Weights of a small mixture-of-experts language model, trained from scratch on English Wikipedia: 9 layers.
Below are experts of layer 3 (counted from 0) of a mixture-of-experts language model. Rows are named router (the router's row for the expert), gate (a neuron's input weights, with its number), up (a neuron's input weights, with its number), down (a neuron's output weights, with its number) and show model dimensions 0-191. Each number is 128 + 24 x the weight over its row's rms, rounded and kept within 0 to 255. Numbers have three digits each.
After each expert's rows: "mostly gets" lists some tokens that are sent to it at least half of the time. This comes from a sample of Wikipedia text that the model never trained on.

# expert 13
router:107112146110138128142121148113114124128145094120125125149116111172125142125142093169109164123110132156138107130139153111113147128104140128147149136103136148124153141214122114127107172079117137114104106117146096091117130131105095142152165108121113131072143156138100123096096148125109122106160110172125075172098115125115101149097135141130130116150089124161122136183096154129096113126145103131139112116177121142146162140128102149127133114116149131119166158112140127126128065134085159118100146128164161118144149134075086139162149085173109166108138124101136098131119093077132151150
gate0:126090131061126147104114130144145108143109093111139128134132114155098085155083160109079131127158111130151085176112124112112164139160163125125136109135114122147138122133165108126136106089095112149103149161137119146155119135102081136134131098143123097153174124166133135105102138113101124148162108171073134150156123128167180173104144142087150136137143121121101173193134142103143134112122128170115154125137105147138145101163112155126144125128150143101177096083122093129158110092156139129098134096112146138143134097122127116153148104133136144090169118135096136105125162121132110129
up0:124098114125138143145104104130095141126151121098106162094123129174135138077099116154141126117160143119119128131146149133091147164131069159125148149122085103134133131131115133128122160114093108079125100130130122112113137186082117121192124130147140131137119134111130163169102117122126129142136112130107079164118132132096099129122094131139144140105108156162088121118128063111142155127117154124132154116120157159111118119126154144128099134109132144105196081106116112110105105113173102119141122089124137109192120155167110134102082088139088097085100139082123120135152145091124138123
down0:117140105113103171180132162156134139135137122128123123107132146144127142183128098109122122096165119140127093091087102142097057100103157127128172123132124166151098167148172146151110121095145112104173114144134135152118116127136148128109129129139113099155128138109130117125112137125094160146115128152166120115089079099148120124149192072129115140143121128142137108133135101108091126144144148104089130131123121126112059174080107112118083094100134153124138125123164166136136134109126121148131130137159142180112128150158144137144139130100095110141137102116126166139119163116108095065
mostly gets: " government", " politician", " Court", " president", " Ro", " Assembly"

# expert 8
router:144154153107116120131096102126138109109132132139102102111082126154128122142125150113086194125111125116133112125151146110148120151125109093136140144102129109134122139179146064129110151123119119118127195173144111093116148086148080142112154168143124149082112153146110161120129173106104096100131102093132080109130141122133111132151148120167109123119093114114099129150083157136112174120127120104159127150136102106112148133127098171158126097145167147113165148129131126138130088146140155179119124076127151142053150145146124112145140162160110146105130138140114123081115145123138098143
gate5:097171141125126122107075102112124131091158147117102166135089128108122147113135142126090146173104139115151149151164081154119109129132114132128101206110073127172125107150119123169126135146118118133100124124157126127113149124129135107155139109165141144127127140115117107081123178089131138100098118096153085166118148121115139150131126135139107156129126170142127138143115106116153109116134126156126153128172139134135120097166121138153131141107145096120131070121153135077162125133203136138092100123152124116139143112073103148123101101092101163162096099125123122134165142154149145169
up5:146132111114121133164140142121133116165114108147110154170108159110112139107159149174075150168153114113145144167117130095151100109106104087134161120083158143149106102111104163144105113118139096092111118126087115137139087135144135131170146144147122133097162117100119172109087173153128121160117153116097139159082162090137151158154149075119105128177115146121151130158119105108133143150116117141115117140174151127169138132121145153134145108136117078139153079137161135151110126102142129154142132085131135104097130159157149073142147120120112114109181100106142142141126140119145122167
down5:163111133170139151168127160134168101123098099166105125119110116153162090128118104081111131129155111103119117111148112138119114104112121115175095135110146130150095182141052114089132131108100134153123100163134083119134128136101120147150113120116084153164123103113128131141103125115138165112107116151112135103112158122076137132147171167112119164182109167130131130133146110119125132111123106127103178159065102106129129115144116123112128122149126137120157154096142147130139136125111095106153150177120194124133145106113115123140114125130114116084145143097164126164091132189119140127
mostly gets: "s", "s\"", "ems", "t", "m", "-l"

# expert 3
router:117108148110127107113094166147134107082149156129188141127118143131134138112153164096145163078105164161155095130145151177135151158148150136106151117107143145108140127161118100130088159115134129158105131148125095084136136120109127147157137134141070126098115203158149151159100147138114096102142095113142112120133143147125126129141128135085135145105092098156115116141115122113125125149111122142146083126173099099167144153137132147142155144114161091141137138104147113086128109094140142108129117104146134100065193140124112123134106099156134121129137106122180098136163109129089118157
gate1:125180136077082152159155158134096143134081120095120137113129116154111120166090148148144133130127134100155115118088192119180136129145128048112158120144134129151147126121138129115155100118106144143120155149131101120137122111129145117120146188139125130120112138133092156140140129088185063138122129101135126156128130128154110139105136132126140102107121122125168082168169176118093104096116114124105154173158124098141123144098102159159140115125109147139147116148108106133120114141145098142127141132106120142137124077160168179161109119162138104147140125120106099158095159133126116142
up1:113152100136103159141167173117105155140123107107117132109113126120103090132130155114115145135130137119156116140117200133145129163126151102109132157187098113127149142142143112155132146128136141154150113126147103097142095119136157117117141156166149104091143128111116146161136124104166090129127111120148170142140113128154112101116130106116158128106158108135157065186166127172075123079088127159112159108174124139141136147137098154145131106083156117125162133160126115118143077165122080128097145131127124117108099126145147114171114080194137133146157138131094140131136129100101125116
down1:166115104137148150149108111133129119146147163103125131124134166149163138126127161143137038076104157152131169084139151166130132141108068123092107096144143142123123114147155133137142122130129126127101116107081158134139079171070148132150115112121131122091103103122180169177105121172115116141124159134120187140120123094115135170125137099137097114111115094119114154121154133124157154108114144083165076123110146120132122121139097154090142124139104121124119111099112111142126164132111145128167139110122137124146136127088124101088135107094084128159168107131140144133133137147135111120
mostly gets: "s.", "a.", ").", ".", "y.", " in"

# expert 0
router:108124146090111120108154127123121084100146126088150110099131133138135131112101140099128195127118147123149084109130166141123107161117168134108111161100117096110106139172130068126156148141097136129084151120120131131168126103130122169094153138157113164092111160152079126155128135108142099080148086151152064128103104128149100108117152063109121121141082072119123128136124118129118152153153135119128124151140120105115135127087116133142118144157130098107139124114110137086164115141095104170124144176161113099131144139137129135130130081144125158121159111137156158116118110121135116180
gate16:118094127122166159095103106128128154134163135149135088117120115157099117088129113158135117127130080113164108143123078086158124086122141146139137130145122148105095122117092139180128125099108117110151098116125106112125144107098135165133107132133117141119134128096121117132111150138138113157129081155093110111133115122157115115129146118146160112134121123170162139136170191093141119143191159116118158145174107119155115146107144110128118105147141091173091170157140068138134102139094148124124168167169142095155139115171128140123113126067159105120124144142106127121116100170105168146
up16:150125121131141132122079101110140125115135117116098143115142146115124146147100092130136138059145151106153138164105105103109137151134172125126106106123154138130114138160135104152144180126115105126208099108134134121160169113112140101126135107111093094186115130105130118136116139114133137129156102104113061110111118114131091095116124114124117153178145119110143194107142128138116140115138129100105135100135121177115130111138129142165127150130136157134116160182100111116137106117099115131134138148110148093119106135162131110129079115132172161140171160188072097136176133121164113131
down16:155101076112118123087132150145132104128111101164151110149163149144105117107154156102167109151175097115132157103154117080178119152072124103115173121159118102113137164061091116122119132122117156155163138101145108128134127118179116097170119122129137120113113142147152108137113134156105123122163125113169111131146128155109125120106106106117129114114101163144130125143145126087138102131125104186172148097124076106135130135196125119096138150126141125122159119119122134115149183133137123128100121144089142148139103120109135152120148131140109119077130141123070112140153160156115138088
mostly gets: " I", " \"", " O", "I", " De", " E"

# expert 6
router:129112155115096091163140147155107108095150092128131116104122163132121124141133128086087171112142124142172059128132176173134130190138132121132130106109128112116148136147150114117167140147100122143123175133173117102131142116169117134120129103119105141110130162148127108112109137130087096069137096168122114141063131138116083109105105073120125133106084086170128147164131168140133153161120118143158136129145109142150149099105125145109123162116163105120169186135128103109135127115146119100149131136137108090085176132127118129143130139117115165123154149129118124096127144142142126161
gate15:146131147115110129171112164087147086133099141181132086102179138144107130145154093126200138134130108175100117135104127155128138135100127104111134133116123130132140132159137150125142110158119096140156118152143108155105125091137104153146087109129133116105098140119141141142161194103124137123109118099116147153153113106153150151116148100094118108135125103132139124116126097113064124125102165132116100143105158120150139131110127124114159165129096123118091143108080127115144134121111103151087164164082129202120119089082134123153135159144115134102151181111160132096175125134138108125
up15:157171141120125132108153116106158091172121132129085129136113129157129108136148145099117136126126131153184130126115141138102096115120098145112097150129169125146080103143171135152084170176093159147122078161144110104132116146142146101123123137080147131148128152109126151117114128139123147124155118159152119126112150068104142152117175146143123162125149181142147132097149136148146134105149109131164110149129122151138115134128125120131129128109184181134130142134091130097171115185108172124129100106134127115119133091067092129111126145058122173111132101108135115145115090146141140099
down15:113141132161134095123101111093158140099065133097150161086099169142106115157144104103113146142135083118159124121162145159099087085152159124147167141119123144136134115113136140101190141146112143098146147135126153140131160164126191151149138167127185131162114143144139085102182124153121135111161159148163149137149162132138157142111131145116125140086142089113140113130132077125120169090111126133075151126119122125128110143147137146076122151147108142134143101143089147143102123173163117143125163125111106115109139130114131128153132148121123173115090133152128167142131098123134113113
mostly gets: " as", " became", " served", " called", " become", " &"

# expert 1
router:117118141126155138095099156146141154107138139098154128167107147126144153130126148104151189108068166147120131110139149123127129146099127136124114079124112106145129151184120119126150161109106142097097127159161101112102154123119121152146145168118091139111137148099121143133111139124092139084169112092165085123118127140130051093142118115138117108133083094158129116151113141163154140160089130120124145117169074126136119133152128108162130139148153143114163123125116161120153153106132136162134130130196144156081172154159133112134150140149139175149103133141131140116149091159094141151
gate19:126129115170138134129139105157109163141172168118129076086119138129126170169127115110097156127126139152125136127143122113119157119135125102137136129134138085128135106102169094170099120085133131140104141146071111113111123075116145149190132139116141116101120113133163083120156178109148155095137139110158102140158148137111094133177161186135152106152132136131128083128136133109101193134150155131110110107166159110124136128094100121137085176084143126105099120097159128122120143135112142130119143121154110136096098125153110123141070156111117160128083109116103123152139129145102124144
up19:070151128151083164119085114106141089100116101138154096139109110131079133159116134113128127114150092157146151158127131144108137143172091124156079123125103097105138081119091113100106110158105096189109155131142123132172111123117093147132125145103130143129172082122138144094130123075088183113135132129147120120126127133105136141147106158140145128091118095110083116136126108107118116131151130168108131118121113128158098114124160137097137179128113135119166108167156120155113140145166104129111166109140152125112113152127153155152097128105161143078137092147123107112133092148162101136
down19:099137123112108092164133116142145086113151104164125133126138117066108156117121116056071139141154122131143122129170144147153138135147142092115127148147145126144116116156129184110142123147136168119162169119135147102129163128130116125126115131115162108158144147073136196150132106095151118130170092155155078126164152122123144136128138120139146128125127098104132151147131115095115157140117108155128100086132148149114139124140096103136124093115112147074153164149160124119118098184104127107121143123122136141166128126132101129133128127158148117189102115089136097110110181141086109089
mostly gets: "]", " art", " guitar", "—", "/", "–1;"

# expert 7
router:145157178133116145145150123115104123096139138120141082088089106143115122156124127149096172141106137134144107119137171163111144153140111164132135135095110133115133138167124082114143144145096145189116154130151116101139138083087082146144151100103078119142116154125102121113122131128062112101138102100163110165093158176134078153096118130125107113126125092135124140139119154107136138140155105140164149131121115130151126117108137155154115140115140074121121132081118146119108128107108124156120128121146128149072226116131111100112144104109126165095112143131152101111146122137114110148
gate4:131158135146095152150120135089122139140181108149119115104148122123113156143150100104159148161107100167187115063122107142098093147151102149131133137111150133155105162135163127132154134137086080133164167101062123134100108142127132144105132101164148125137154141136105122121116167139151126119148109143125111079149107095113128135108123086113107119122119098158129110115097126116106131128153114102136159146144091103153129120115117133122137185096111093139128174098113135110155127098138146117128161121155085104132153119138151181109084100097108161095144104088149121096084099122129133156
up4:130139156127125096179128079103139157151160135140125139132123118224073116126074137160096117116122113137166119114164095134136121154154091121128110097121138128133126125148158139121127147134138141136127121103121163100151145133099128184068160106129170121147124190114149085103079164155114120119123130143129141130121127124115143133161152129151125130133146100130136110109115138126072125145129087100134114133130176124167162132131130083150097104108121111084123128143117110071099141148130151149137105105117106139126127139155124147088128128097078099124131156067114141120138108141127152128
down4:118140141145131154119138126094122122141165117159127171182125148123137104151146152121133142107132131139084137173101100118136138071136102142124122134141112117146129148134121113136141109130101147093140167109154135112161182131096158099154120114096134160213123168147135125129129135145098102100172139121101142149136168152133130130119131125123107152105131101099128163096148097127171127137140097159110120109110157115130137156163105136165135119134132188116134152114105155161105171146155133153128119074159147103104152169148179092142124190107139134114138143098091186136128127109106126124
mostly gets: " 2019", " released", " 2014", " 2017", " 2018", " used"

# expert 15
router:114136168108152095124099176128174124097162112097154107149137118152104155119167127135127208129088146148149137116140141144106120128174116143124152149138152143140167152154148104111139177120122081142087148141132099110109152134123123145110089119123104148114111145143121114107136134155133112088147097150143129122116132090132114174134106126115095149104130106170088123142092128136112142144151162155143136104126103125118114092095066149131163156104132082089136145105148179086150118132099130116118144168141130135111199144105096126102099099130117161110137104144171143147131137119105120148
gate0:162126144168132119096134131086150090102133131090134109107088137145143103146079133132126141109114158128126108119142173108153143155114172093155163114155144160102150119146114089123117087103148169139112202128149121105146119158099102104109119134123105113109122113086121159156098148144143114105197107092194139082092121149171080101133119140128096138158123138125134104157143142099132160125139107139136131138172113116122114112110129133121137156111123108104117143135158121116150110140120157163140103157117133141105116116153130137071150188142092172145103106125125112112129134148109135157
up0:104135142154129137146132160112159122120106161119135066112142103147119112143118185084124130134116129122152118122095144134128148115165192120105127153124150133102107110106120135134101150109130150138119160133122184097149131109115140129134110102112109134112114112106069148130114126149124095132137118132159150110098112169160087061114150167136143129099135152103147104162104135153149135123098146127149179125150102113107148117101147084114100159126086132163105140118099100157145131109103121159165148136133114170143114122156169138145148131118116178063121107139111147112147159191142173145
down0:139150123161128117120130168129125142149092126137120146155111133158095123111160102120117041126155091108127137147147117110085135104135101114084103103095136073105148138106124131129107111093155054134129166146128106138112105130097149106144101101104113111152111142140141129152150114153145139107060140107128105100107134117087153128113141115121145167135111136141150191129124158171155157147121118106110168149145132128117097161096139082122144105148116157138138139114106089143118133145125087102111135114161124131071059106145127127137131142124157145134113086094110098123128116137145114112
mostly gets: " New", " United", " National", " South", " West", " North"